config = dict(
    n_layer=11,
    d_model=160,
    d_expert=80,
    activation='gelu',
    normalize_top_k=True,
    balance_loss=0.0033,
    norm='layernorm',
    rope_fraction=0.5,
    tie_embeddings=False,
    parallel_block=True,
    lr_head=0.0078,
    decay_shape='linear',
    steps=5282,
)
Below are experts of layer 5 (counted from 0) of a mixture-of-experts language model. Rows are named router (the router's row for the expert), down (a neuron's output weights, with its number) and show model dimensions 0-159. Each number is 500 + 40 x the weight over its row's rms, rounded and kept within 0 to 999. Numbers have three digits each.
After each expert's rows: a language model's description of what the expert responds to. This comes from a sample of Wikipedia text that the model never trained on.

# expert 49
router:551501447516476486438526484552513559523508459528562465528510460551447506495457556483470497482592581533473480515557504440496440502484474474454526510544540429544505558455472470524439485532486459490460457527524471535552479502588506446543429553459550475512526514515507502475511554436526471407421465506531490482481483480540528535457485512491516552516546449547531590549498603564469500481519483516541508490482491577494448582447517472503481436507413463474455544504514459512505459497529574
down1:541435537509549506420430446484460499539536493467532436495507448555550546508479529504539532437498468500603450488531549419451488458570462552443473476520515434470547529433505473519463503521527503526425471559580452506527573464489538520393480546515515436478515424477501523489543548517494472529506497437444438483492482411535483454494507492501472537472497509532477521491543485496481510537539474507518546547444562522502539494545480498499583490550573495462490502500510557480567525533434467
down2:512474510533518463504444475498485475525502470406532433546510446465446600489514544524567466493482490533461505452451496506569458488551513510586489426485540530427494440532448451454522451497512526514516458577491517474474534471458502572483504519516591529484556531475441510425493407469451531536472510485536464505496503508440499494524518504499510497577586462542511483532447583547511513494502552480585523517462548548504501458470424452493532554544503445520462506445572461539482507498488557
down3:514504433480521528388452504523450521559493516458516474413491450463519552501574476459577536517426481499493454435465462494565532437497478556573454504545460522465535499481514508487535507461478482560549498587510511559474489493532508492493480495492545543486522565494496520494464470440493486507489541440511453494494489550542554486585467469484465546504553522462519512436535460495575475540538582539565487534551539509511475423477440562436489501468538479488562507525486497456557432412475471
down4:529519465459558504431415455450520499499503452482525472486505483548513532490440520551532461426530578563406489475544503556493586453470444531545536480511513510501555466525507442551486462543501512556497420564524495496433552492470507516497476506453576548508520550481474439479509507518497525550528498518457494513513534572477535501513546416588566434438501468499570463508466542475557506474454415493442478506572527560516442496505475509512452491512562439433451478496507487506531475520486466
It responds to: East Asian name pieces

# expert 38
router:485558509550469534546530566553551518504530479501558510520587508512525518475472503550472432482528476425624433419498552490527502453542504456535576488505470478485485538461465514553491507512483499513478468518526548525509479496496502532441546493508618461539551506559493472463486517535445475431513490502556511483485444475511484497445512512542477542511509491477462573500512498574484499407444446480471541503576521552523451466490560532426541531510382542472468497548577483471544499476514532
down1:572408502449467501589477401468528468423478541453527515477517582477519548510437420513420518495471441462483515528504547445505527463437510573504500549479483538484596498522483509485527496520500504470503514476515496472500502527528468528479524548504579454535484541510507441471463490532530540540469453417515497548569428512578453509508553528542535520471519493474511509513520555530523557483548565535447471486416462503443466505510523495474455504490437525487502490564574559574499464448468470
down2:490540482520450489541504496426514456409497491505479509420468519541433549543534577419507444511521555592506529435484397488517502463440525523446479455528470422530496506512552501521448504501546428525467534495465545555505501536543434574510494499461447509523436479505511463590480519512536503514521450508528536492502528459535453502488523450567458488556460523510611462490518503540491474492490543575470478498554538534511461537529427541435539537517527403491474493502483475460520543521509477
down3:505468540409516487532442425484479577444552470552423483542487493550538518465532427500534534491500515471553484532401486537540508453467530525505510513516453546542521462455489499502510564521498524479517428510557517492558433460501418451483520528510527554454490513468507485508558483517445458513529597536488478586497522495480526499522510498536408472598423487455487409514450508508475526479540474436470528466454582550518534475586488510583521505527496503471537519529515512438492508464525495
down4:520435462501497501481543568537491520479563452449537479463547454517442545541518466557423509508402570531486523477424425547477472515478501479481512483482459539524558408513525462486491405494498513526443477461436490483439469480495497570495486501544530440523518495514554524469480532532556533506499536487435572511492511469477514534445539527534529473505504507561574502490511514495533592516432546457503498476537531418461516427528597493434477566447493470465511468490528503502507489560508592
It responds to: Table cell pipes

# expert 33
router:496545482527454456553592562482549589512499515527558449470544500482532547478457558553487444441522532504551441499526505489546441466551508488483534528466494450529479640539571560531513520521468476401455479530489491537527495502492549554454429519468575386523553544466459488490462475509424522417432504456473473530434449464541477476484482595493510524529509552532456527507514521503512538514481490475505469467486498546520466495489560482522520454493468476484512525564517482460506491493521484
down0:499522498413507541556462457516530477592492488443485469558448542468499506525571461426466488473475544415548515545486501513514461583469535468512511441455451557517541455506483459480549501439381468510559493505505487566447544594476487533442544521461501513451474484545518572425517501527510518594473549453475524480520447533463551469508506486486473483535454482491523465444566526507521500569474496459512568449484560466537495446524521485428533528510499470519532530594499505535514500516507503
down1:517531548490455511520486593486570505473530461537489535571451525475464533463496492403470503455481510499493553510445547500450481513479527463502504503558522533515474470431433557477519516480519518573481519456498424474481513530465453473559538503503462453532473582485493528513537478470479526580494491422520462523483492456421508506487550549485463420567574463523536524452470539528505530494516523491446542504493530579512416511561434450561469519544562501468468467446441568546485468468424568
down2:536544479545438503436503470570477495550507477466468459518467448403498455479547514504482446456561533505538497467454481513525525499477510436501520582485492470473482586505503434548477539502447491459503555450528499521433559525536521532446518554506603490522491534480520565457515555534501492521456519452511418512554436459467503472448503444425472509474492516497460500507626436498488491520519435508535550557474553532516558462425536470489478525502447498495530524526449555509563565480547538
down3:557477522562443455435500490463548534500502475487522467488469587488494526421483462493471559517541572486363491475442478463575481501540551558487491541438515458480463502519483517470448609500520477518505490481532443538471530597492491465509533483516507485493457568513489488574504472517541488513421560531463475484550580454452586546573515510486505521485535525518555546476481478490526525509491534414526446516440541446529520494480451506499498500517515518409525472561485501468436492453483468
It responds to: Capital initials of names

# expert 4
router:482519493523439509460463586529522523502564478465531501485573477532525452413480509519439484474546483506515506502558533504481442470545545410512478531495444468532491551471515510592424488540534477422472507518465541497550564462489505508462515490433494476558473516544532510434465462464559463418400469545622432514472484474534505503529585596514554497459471508515534504467548508569525481500492505543507542484502540535542427500454497478518474508462450512510482543553486536440498506515545521
down0:509482459544463466465505515511486553455520514470514485509509578590463522551570493450508516489512519464490516508458541518440490537599464506554522474563507499536490383499460457413557546552473526502522454445520567507451540552553490517471498507458536504487484579513423475531476532548526530574463530485515486486487582492477461502526441483465462466531518501492437518469486508487512509483457479417567511473478481467424475524586530532545461474578404526521445438466461473554519492449487519
down1:488484486456518481471559498506500507440496509369527559535478460523430578451577533472519522500494515504470511533494527511431495488488522539607486500500504537502443482511510502442519503508495522473546406461505501551536414476486567474534467536534452516514551521440550509450559452458535515474486512520439456553495545486590496540496498454504462529474603496486500519513508476457526440515492496490568528428466461421546494514483421479559464489488555560518594470535446503517525481488439452
down2:520519474578488547526530507387444490454450505524535470507450507580528520529485464415489479514481535504490458521478503464497582484523536467450567485496551533550507476459545530510503542525496586465509545522494460580501586512519426534448513541597521460436574492458442453481446551439499522450534512479508493504456526542472514458431536483497553438474482445550425462509520487487482490508499482530458440445476465479515504481475495485517493534498597572513483538487517570555502496517418472
down3:549481543507488538533499499510458444462478462508578496487528506508532567452488491502540463558400368514516473505517519447516498553408489464489479554475518534468482493533439604522545468507509498533498531502559492554486511502487538484507560555468434502409477550446590508458519555501410471436456504495489495497493507525510560464448475543458484505543486538424521462519502549458466501524493544487457482508490481485495517456494526518539542481495470511447486558516573497506505466610440596
It responds to: Mid-word pieces and numbers

# expert 21
router:532543497463425515534441527589536544613503488491542510521536495427472540454416511446433393549527526559496534480539522528531490547494493503501579531428498470533459513470528514504490452516540446446464463558497508512598449474569536556527536574467529450553511521507443475470484550502503505467447451472578506531458465460504492556486518549531506462505551480504525546473514467522470505476523523461501535533536556536516467511462489429464529536440478529515506431525543532487532446508425499
down0:573541429478602540523534478528515492473543416479541486466410520529527498513445474473460455467483460420487535564514476516474446553476466433514414577494495521543413530472559475482476441491561501463493466550492549492545526466514482418529506458543579570524566521512439538460527519566515457523511496495546528530508519422460493564536459446521422529499476490526520502512552432484480501514453511470497554484478517473501528483519550485444517476521541579482484448464475561513465515532517473
down1:559522549535502529503497433500498514511469458498454449478508517449568569420462519508462491429582503499566470523567436544524505541518509588451507499532484487471516427463486517471514467434497551405474483593526454485506505520553468528466509489467493456468487498542455514489465480441484552496535373510459533522558554498457597464507493540436499492520501536443517481507533448496429501478512546499515536477473544563564424500469480475517492486507547580556521484529455515452504535519473566
down2:476471481537618470460509559568537444549545547568504578489468509458461505538522493517444476515436522482502456486573403450541469444485591464542489499482536526419517543540563465447550530492455524527508481542505504541470472500534635564483516456410537551519508520432515473507509441474542538498467508517474535494520461508482506458529495543493553456534478509441457470460508546510507458493504483528467472464518493437446535467465465486488477493533465435528475451423512520565541499485515506
down3:456472452601515442466470496545534432529604497487496497471491452485410501538462540543506576493543468489501471510469512463499517467484492526496439561559536524490429467517458523494466521467472518517569457458463506501455500470533497518543533453451477542514488487504604561546509514495507463534522601463573507470538439455434468484492438469539481549546480499485517514526505445414477520511459517533592494565478507493469512512485547513538545511448510509436566455527589507498458526460476418
It responds to: Nationality adjectives, sentence periods

# expert 11
router:532484525585489459532481567472556544579540462509554488499542536532460494505463514488529485441524517457549521453478528481545479512540460500519520457553578465527461489459437516492546525529523398501435473556509577501554496463550513542488503519491511429573545534464489480538470513516459430400447460493513528565434509498503458440413526510467497488512478443524550550451540517588520544442575439545504503509506447555513494568489507433529514507446487539522466462518487472504510463464562511
down0:509548518455441519516521490438531485517516463559510539498503505520538471449454500546479480530506523509517489447497509496503506510468525526505512478479438521477509456510431496592447532426530503461487464499514513506469550515453481520499545566508434509522543477412519445453546502490434455576587500545600413467484521441437589470525544483472451484461570546524520488517447564455414556399543531537533482542515434607525522464514520557451448480563498505492482519515509522513495522463492512
down1:469478458495502498505455525535442580519551476463499495470470572459553537461490454501567469505500481548492485455483446447526547468509466491545452556507488462518452553564532438468515524503495600495455533530526513514525496513522465504491513493540453539470533584470455559440459545521469525519504523434434479567462599561557428453517526458488456514510511512468430501488545434451534487502422497486526533467475507500509428514522546465542585510505517450531460477498438467577438431576540507
down2:458468490442449530534535582521529547563500566467503512571460437513572519530493565498456512546480436499478528518468557479514533641512442447523484453505429581562510479449466606488461515486446447558478512495417496498456457458531449449470558476464506477517479507529520520410527474489539519558542515469471495498492489519533544487537467510520487483485514490486522531470424559547489507515472519511463562520472554442484503514515532517454430463435513459516508501472535523479509489537486398
down3:479470501536474468515476556543471489426502609498513519574536440527425523581473432460572505467444519475452549526535544562516478524482579514481507442460473547519468514476503539496511445443537393524509479490484501527454559488503472501483424552479532456453458490526514496424463501477472524543548479502480487543505490493494569483479555546515496443549513559570451420460489558538507519483499513514485510421492489530468554495542530434485518479458537429518464462478449493574563465477569517
It responds to: Verbs and content words

# expert 26
router:505499440555437500512553545530483525570556518524519433534564526482443550505431485565513513436537509467533489446529553467517407461508467456432509517464511450415453616460556553550427464456517467465507498505458490559549537523489542492467480478451565451556514504480531502446496527457552517438471443498552506474474498511459449512424520582529522516555534517518438531507552549525480497482480479443534501541475491549460493520425472488515559486482484510466464548555502507535514504427519495
down0:607513561549496427533496499498426518503513484518463471505572486490541491529456499507509513466515510474453429429459485545492477495494522504521527393567457454512472482489565457476513522474466512583511502473516488494487491539500513567488440451558605562421550528443584447435468502505475530462472493544479508461478475492541536560545524426473513476503559581493546565478555578503479449565524555490483535473497514491501428467505527489452511549456488502495515494500451504436477503478515410
down1:503492523486437504463515522513483444544542504460567487462428442600536521527540446534508434539414436481448489532482517504553472513473578489503439574546515485489487533464518557420498488472525537546480521495538566557480453573593442506422502550464549487463545444477495476453536491524500450456518494548386454533501570535486501468501549546500519473509467497432501496501524457566487460528466462514483568441505472538538454478504445503452518496428488533511518508517502520553519550476546507
down2:482434513469506475520495449457441569469493495524536441492439530551491520540445486438515461452476411461482546455425473537543544477520519550490522473512448553466521475598423485525493470548434520520595562473542459505481425533527523455559458553531487585512515492517519413478495493523462539460446498583490508503563480471542449525523451523565516525536424466528539523538497523459525541572517508488493546464489527514501490494509538482437485523526509480472532538481537464442567440537503570
down3:511407467454426554455553529472525455489539504558496601513493568427473514557475470564536477515519497557542485497531431502575486483556492404583513503493478521437512429509539549495488493536523541478496454490528493453439486459548475541495479472526515476489556513487518512417511425474550500536510543459513578470469457536481463582468545439497509489487573543452509467471473589485489440481448511435502479518468452519532512506590438525469495530488530529483482559464542499508477472485542523
It responds to: Odd consonant pieces

# expert 8
router:512488522494482504468547511525548475508534503501560498540559579491540475529387518430491456503545592544513525423512579411492476530520522514471549501519527478514504510408469451550464519504548506508480488559518516470476511444534492503467504565431526483531580499548516446547540541460484444456495481456658526458454520510481497503509527498488506475500484542528478588439484486569513513471458487559507502508585453549514477485502533447528535462442489504475501478512566485427456507462554507
down1:525522486542506526450551510544494542483472472529523468491476544496484570476433453485490475509512511565488479489538520467568467494515454512471517469504460516450504319492452487523465529470448452514497485474499536469593545529521473538533527471530501512524470498485501508498499505527489522738478513514523469514529448499534522494558573461535502450489477484562580492507462498508526480502539447501538474462453442507518473500505501531456449523471457492454488471509453593486464504531510492
down2:461500434512479553511529534491485493493503526552546433540547514456483469501526481520492461473500516446535540494465489542497508482519406501532501444542456406478494508573510528440559537511441524533478453492474607483539570557445459396483507545445514464461468583520496513516573549551487551453537504548402491465507518573545468519527445507501516468500512489550491488458543555454498574435454496554515492495455481507530507454555465553508484481535547466471550535423499526504470481462529419
down3:553481500464533474429420509474452472495516447452498488469470505539512580482555580445471541403519471479455538529474529520572486577455535485502505522475537540493524381558450479546472486491534544475509558493440473571503497499484501496490508484496469494493425434567446508472529511487509572566451506447540502484539483527513576547497537476494470556454455478540463467519454537483464513439544613472546480473445504492507451553501570491482466485572465463513508542502499528490537539441460534
down4:551498468525555539502513559509471549459458470467457489495422425527474483505521489621589443436513499490464414539559505503510507476513552523466544482480572510479452485478546476467513427453422538501532480541525495496538559483530506490458534435497496483495545503371545591460500558496442488540512456488491515460517560495590484544551495510544458471493489522494589463456486541487494565511547506534466502517484487433489509482514483469488497460452462466535548524506519493507594497512435452
It responds to: Word-final pieces, apostrophes

# expert 40
router:536535531454468445445486543488561545534558452498524485515502555590581540525470480446494470444530484447585467505488539522520440509532501525482567439468518442555526529489479481581520427553536464407470537521512543526533513476580489488477510489513505387557525517462504502485526512488502499459462445470513499542457534476519486505437532503547527481486513525579519537481506571502474504372440485544544487521504458517484445558444475454444561573486495545502499528536529501455487535522452514
down0:471439463544507455543447462508497459427513577554498542482529518430445528500531523613518507519450527564495467476442525450551476492548509466485510447539457489475526425518463533486566471560499457542549394481480528493409479435524533495470508505504445554527536510533485484493469579503534473594526473482461498513486461514488465415514479502520519476576491444485501548518510533460578477524565456422463513538464538505510463522477508517518431541476523540503531420510477532526551486548559464
down1:485512469417508481548501509536462499486530478498514495456532492479499524563455466524424473515479522556520493498543551567466551525445466529578439539522517523499508475542520498474582439483402459567466488558549521430448553530484426516508453524426551503489497476564507633460488490524519439523450480539549510456430490503549533512473496472513559505570446486452439522560514571407466537478499473498524399528524508499519496515499480554497479508476563464500531477482495445537521522447486487
down2:562545485554462499547507470442530501463512522481504463471510473482511471495478491452453567502499468440481510500519527544453576513534526550485451579555521514518506364496534476463479468516503546455506527487517503503421563481473497477507575554461457536449532515454429504511515443490480477595436488556532532481460572509514495560484515438487538525548489537537526455443486470513470509461468553622509548517527534467546515467415457414510460523526552546473474547505544516501439503481439452
down3:543522529522457440506518528494453548558524519551443528451472487401464465536429476508559498485504477465552445484474557496511578508405487426506460494479475522524503542471600521475545515525444427494465429527534515517480547511555506514529444576495503499417503477509473550490448450580524485493440518414482521513464528441569442526570429601501503519462528523544481525520529520499533485503436492586462492517466502572514460571438509459467504498525511514470495508497515471529502480530489519
It responds to: Past participles

# expert 25
router:561480496542439507571531556514520562460528461470518490475554474479489550436459540535519502468505530486503488504535504565468434444544478467473528522518535508460436576420579521572492450569521451441535530497506547438489461479491567532492424535581572485549508526457506468480531551436518420426460501539594419554489460497485471502469514541536502471463486530554556593471532508518518530477473430544482492455514476526500468447487478451454471522468447491491526474547538507482512491470520475
down0:502489535473517446431524437549479536474454563462524577514510531460526587467540478498498526468548544452470501535556525477451524560533486542457527435527584514511445558444509440483520495475467508483473565508422510478514563558456481481522543505522506532521480470515483487448548545534497481500505575469454525547531447571480493429472498548524466441515505523441443465555467468483469517484506533449510513470506527518554529452469487426492420446468369549518562510538522562484533420501498486
down1:459521530503430531447565498545451433562427487556512519554485492491461448531537541499512464459477466485452542530542484522574529548541548502532490405520476428505437465547447497540549519453546499533489500511476521500545521546454566457518490552508458444515574541496560476438441522574516500490525486441455566530490567544503509428470442487473529554505462485471484508536449511519506520487518498535499497472434510510527513522436414546522531470533504451447453513439458535584486424561473471
down2:496447563491548481481489529486492517521517589434535508464468515534500518421501507507537460545496587415444509446510542491484500486435466445550511465452555528498587507505487519515439511527490512515506537452465522531465533472475455482414470471539540597547509552535509485483493481433400513504525586487491476495483482475435485432496591466509504498482468445596504483584516473550522478493510511460521576476436501533491513464535516507512564504432484561497460457448533506532570454467556526
down3:512490515504536479454554499438486478519550466424509545520543493527498513385459567538488525433478539497518448491542499491502490549536484451491558537469527462511546466534493493463507533479461522431466495473489504498537525478528503600562480525499497444493488544525461512485467408467474478523498475478517486391477534506427552500508488545584464456500542529486490477460485509535391393527448443506498505529444531567511577580531497507522542466473535451478515502553502576489542485535410556
It responds to: Foreign name fragments

# expert 42
router:527474467547488510533534503516469583507489467527544460533581557492535512491437504435496455472560539518524485419527571496449478504575452482490462478464475516457504579405533499524499521556484469454495512490532516487552478449474498430501498572491498510477526583575501452511504536513518427439465454537557384485481523472521519528482452470476489480410506537512537577469454554529470473472417556541425516486467545505533479518441564510432508501451484455496550492528548501492522513512486561
down0:487518542481506507464497475460453478457479494578471415423481504541473578567507459590507538492474490465542543480514489496496441423446499557464514506519514494497464581510564471536540511515491518508520528475539458458502442576466551491520495484497573547476427436471516564482438515493455488506465518541515582560468455514520504483469547441554462528586474466472483558481486465436497523446465446455446555548496529546566535420477531524580484492467463454503562473459515525477444516510553489
down1:441590509434516533452526506468548423498474544577514552428427512469529544470495483482508425479490542530512479572487490512511484530499527469527472434438504434541526497509524519539464494504571459474544484550502463459578512504509536500509521523548487551505521529448576540499520512539517503468511554508429426500464461593454488458508567466445435520526546417459449513504573533467476482486521539509542514481497436390479560465510452460531488479452495498519442565565458539509546487518492484
down2:557511529507559532447518511497505465523567479432513523495430446509445467556483455525453513538425492585455541472529444487606411516531527563442468530470548496474573484512430481438524435431442535488502500507497496479492532487504453519560520507510527493497437478509548460472460533501482530539550541517500489549507455529554523508469445531549457533545487592561468485479484472503498496480552549495498511558471457436534551472547455531556487467504506446485483477562497434539464515537395447
down3:485528535482522522522471519592575509501493467503534476490462482454508523533454578501445476402539425605496528577506511479540521567479516527449488502472420547433537478518483530522493506516540463496504528509502448498478594441389444543545449482561552468500466530512493429466522506523440447561551514458535408516505536461448475473454516499453517481498546554469529453495531482502446522534499511522492436498487498539519578534536456530556460527508507492438462455485499495536485534564433509
It responds to: Pronoun tails and connectives

# expert 29
router:496509502548447524483496512509537553548564398509582461486563453524477492487481548591501479496517534484542465506497492459517444457554539434495525495557527504501495523401494542602483489482568511461472545486518501552513555411469492499498445536416491468517526490507474474520540499526494482477480440531567497450457455456479455527438512545506543457514544423546463524496517522536499516441558536474470484483549556549518451474491531403437520513494535528476555497564574465505494525547544585
down2:562482561506455516488543478517462470465471462450512513506516507532515560538480513566531476524505519563511457517523364498473489450457518514514563471502500524494539371445526478477431479529444510483548527531458481451512501420472514500471538476535503611536519490514518516481493509563538464620520495508445523495510514452507517474462556552563529439457494432522422511524553580497546480535493536411498438485473512471520439495484506463461479547495489485510523536604503469501489496433466500
down3:567539494464613550481528462489516553474519514475478531526467515452499508472476497498505512550529517516424544459515497567500486470484474484504447494511468473511456565554543441506525463471547515522508510477555541521514432493558449549458466558503416527529501553436498481523419503453454480464480502502500438581498485522506529545503521463516469517509563536577567467484461403616518462498458469479488589431425477525432563457493533475557475493508491511482512454527497469582477433506537469
down4:508559564480466498570491513473457495563527438502545563529493435538512582534531491541473505459494502538555458501489442471504494483540494503467551495487430508522478508551504538540468609453511527448537612486510486509534550399377471517513524528559517519554521464463420460466464515501533444482527513462442474432530512530490468488451510481521563378552493458540516497455537457485517473522470469501433516483519517509506456498467569555444528464476473481501540467546469462478523530531462507
down5:462503432415506576468492440518552458460516497478482455479460502494533495542445534537410537498534496538439544458542479562524530508463476467481414555542536561511572507519475475540510486518513472540524485517502495516467539602452511453555533564476444408492526508481456554455509501520558483542461503452459456547509539531487405479513543527495533559477517543577484437478464471597507513471479523542528551527420510536503484473479461500558526505492529477530471464546507427482423452530494465
It responds to: Clause connectives, punctuation

# expert 2
router:478562482510504498534486495553544517558463461514455439534561468474526561470479521484494493472553491469522534453564515520502482533522532482542479545492485493561533518456494574522524524485485470393483533557465501519522409509552525465461511499516454413471509488515484506464553552548453465441492433477522481425480517468551557473432535462474534501458530505503549579460565557508479497403472456578459562423523492564538430534538520475438537482510493574510522509505548462437500471466485581
down1:463522506526503474528506547492477454469570436486527520568452559503512450546475522421474512506505526562444537533520548512541575528550479557444484479499517512528509505519544515552485539532504493466575413465522541473458512520527588513528534500481462489477462486423484437410469490455510539481522565503437566474473516463610484506471472405481546540503514509526510461475481441538502527478516535434528556551455480496487449506456489524579490534427442442433493468399513499520524553481500508
down2:525507515503520542514535464487497502468472547536443478555497465570457454488584554485560389499468462436529438556413432492525541461490559442508444464531552529502576479509492494479507417528461552509454516504479504502483521562497478484484514484574495514552502540497520484511511481533519519491533552467499488567485515479498500454570507489482616479415502516503475504459471480466540460471511467540529521478475432510496520376489529541582580488471494536537521494433480480447418501561517543
down3:534495507493584521514478519481513478514538550525516509519494537436552502473538507523452379520507483475491518492524467477527492482560517525502519525520565505472454445506464503515512465455539437481571528494463499436495436532507500465489474478468512504505439443517504432527446500488518580538479476509463477565506533492449585527478453483511504475513487502504610538512571511563485435554531467499467495465552434459588462558463575421417462560458576501480495519528510534450438402547503555
down4:560440544406466506458482469453542523485489499581424532586487427496408536497511556519569487525467414486501485535460516490493439511484519516514437524471498519504540495402532480568510437460556444503537486575524574490502459502469533508500500499580509488489471511565482550461448489509498495560439511493523562533547507511512536482621462468529482474589530523503472511509511430478464497481526544467522534477531461512495516463513524499570520362472528524492502516507512476497488469462507472
It responds to: Quantifiers and counts

# expert 56
router:484573479430467495489492572470496493485510487512556497487483466531517508541445496530425429456549555505572491478514496531465489557530473517521472498436465534462506510446475464545458512501551448470467445587546513539560491495516458499435465567550538477586589554487504495470573572529500462413489419484566421523456478510473515484481606553528506457467495562536492487514517524555484492459558498497443507463538425523525512454510528467498549559483435568451524507516517476498542497489511532
down1:497498525451557509491422542546529486419580449563530503499504542480626477477462482466518558542541500472428543501523516520448489442518427542483537497444491478528491479492451514582525506513506485511493558575431479495497506498547559475527541458529515532440427560466494486544442499497506474586457462475525491444480438536499503442544512458442532555481427472535496507390490474499478532507494515522489437524490587520471541565511515476474491540494431492483525492486511468510563593480468490
down2:501597465565466519551547547501453462459501570474520412576559470421467515566443490474466477562470532576487477491546458510523525480491500476527459473508462475544507449454546443486509507518517459522538472464460430448513524471561517542562470472506503549491494419573515388434474462531510467634542510548468473477592520472494554492484465527549542463540526437557449522511512492494515492475526461487477501489507497478527495496488483552556528432515521510491518462436479466515468491492520518
down3:525579529500463515477511528478512507481544479561461497508549453513510498430474505497534518514525462544534543488544552519427545497513484521423481531452556533535427541502544450514442479489546517473488565506515456459423480484519501423460456475445525524468551485511498539435473478545586450521449490422579392506461503458490514511457525437549549454501449460402493584493449480438448557503522525475553556553548498483496450558490436528501475518507524566476516553488502475513507516476562524
down4:506502546465433545434538480449543456495463528506465584462436498514532525540509494541500569533452382474457477470510462527499539521519473491443496521468483498548472588569506515498486492495509485503462562487484459466490475497478456559490590522476514414537484452570561524459476552510509502464523449514495477494516447504536573554514496539448478504446471550477493471490426439502444559505602501523511545584509542503529481478448485416428572570551559481447490553516511487513478509499488487
It responds to: Title-closing equals signs

# expert 23
router:526507494496523465521489529541474537576494452544523460479563515546578461426489527477553493528530559469524469467561604538542477510554504381458529455485501449482436517493488480486511504508552493437480512502454499541634512456494534493511511558464552451596524575492523464486533566528556495421435422506509450517511460518541486468445509503532476512530473493478506542440569531523486571532494508469495521522541454491474436544483495500496542465516465548533454561528488442473502537477482548
down0:461461505491506502537558537524495425475482495552487478543456502557479433512480547495516455439483398470521441542538477474493614505563492501538524524520430430469440492516535501523475477549448423540515517477436505532425514505533498475537543523558528548515516517506526519517489524499600522385574490401462488460522522534497495480546532488502491442529453481472544536491435499508490456512532459439510488585480547441484573448485525470464550576518465559477490524495540535480556519488504480
down1:547498532536472503503421515442494522501524571465552531499511494452504454504549595444493559434535553472481498400400477476522474521523474477519537572547574459514505441537442457507494535468502488501489509552528559485496552499546540543455514444498434549525539456481517530519555466483416513564497523475476549486527539465470508499456551472474514478518476482475484442540464401572503531433496492466456503545499417487558522530443460479493501504575535467476522542464572580507513522461483458
down2:476574441555494478473502500440460447494441479518585507500477512510427473567422492461503468467483484475516506474521517528460502507442518506509453497454442499469435485577497592496515445482544542479508528522448481560471472535527429508467476508427491461542507480510474516532408524544569576507454481580573519514522506455503492552557551491481535516496465492499504561455467525494494488558553471476466437447481461504515512417593593512558545510474491526504502547500527577524550424547493488
down3:496560517484405485457509577496446440416536482548529505506533498533469411563461429485511493476570501542538522527507529487535494467521496483519462581492547450442518423492491557451497486505483493467471467554443559505474498511503503498522478528524503542491541549575475573505504552530478541465423500532522543568510526432469477427483373520502546519416505558430491606489521465490528509489511527469478498569471527529561585450436488526479491515527519494484494506466518507483465451508504516
It responds to: Biography prepositions, pronouns

# expert 36
router:524520520522430563505517532519533579513441483519529504493483493505488436450508523525492500469528518557499447392539506553513519479549465509535486414541513379485537551504515506539531513571465502501484482515492472472552455460471503494519498570455546469548525523473462500443560515492439488425467470485608516532492552498514504441452546491472539468509520494469485640506523561547513556464445487505479485487459508509462484431455457496504537538506426497544461559532514400452485482551503551
down0:548540484470501437510517495503478524474451437520572450487518418467478540421495456566445532501535453510560498511493517446527484427515491421510494523534485509475422539461505468465477442500455583574529590530443516514553466508593540487443528460459538450544577503514548484562502531568466493477456557502505532522590520496557519481501519454491523492521504543512549486522502484496413468593524483492493540444422538501456486473527498469539498526497546479514515486459492483448513567456472425
down1:563533547494428441499537539565547510488478564484505469447544421479532419532473492480443480592521523502468465509439478414487509462492549456482470533506442448485411485546496594498500486582444480505474513490501507498496495516423549480492470538490563514464614500506559535581399541502517491550527491447495476538481508447554505525415494484504501477478458460521460533542539436481533453513481498480473522555549465478475551526591531523550506545484544479487517520454531515479484539499504487
down2:434540528488499484486546516538491564492441510552482527480466459518521441572475519571478557535508484491623453486483460438500454485469495490505493480505444490424505499491455506585532474500505551446511554463457484448515608485514495457440537536487510454533519467408532463523521573461512517545460514491442460540547482566470569508498458415472496452576477470441494465491491553465449514444529535494536492559504496442572565523502505531482485521541501489447506516475485526494557591484556456
down3:548496541534501542516451557540466483503529513471455482539432473539505502466468473434421527494468458427529501434558442510504458514519580516543489514516548461542612440462499467515546549563506475511483539555476542489525538451543494505514520559488536513449548466535500529476462494500567502475545493448465479555545528542482434492519495434464570483548505424475465502529507467532522532537412541485440527484468497544423466469453474513578473505434441492621507490482558483518531450458487510
It responds to: Pieces after R or B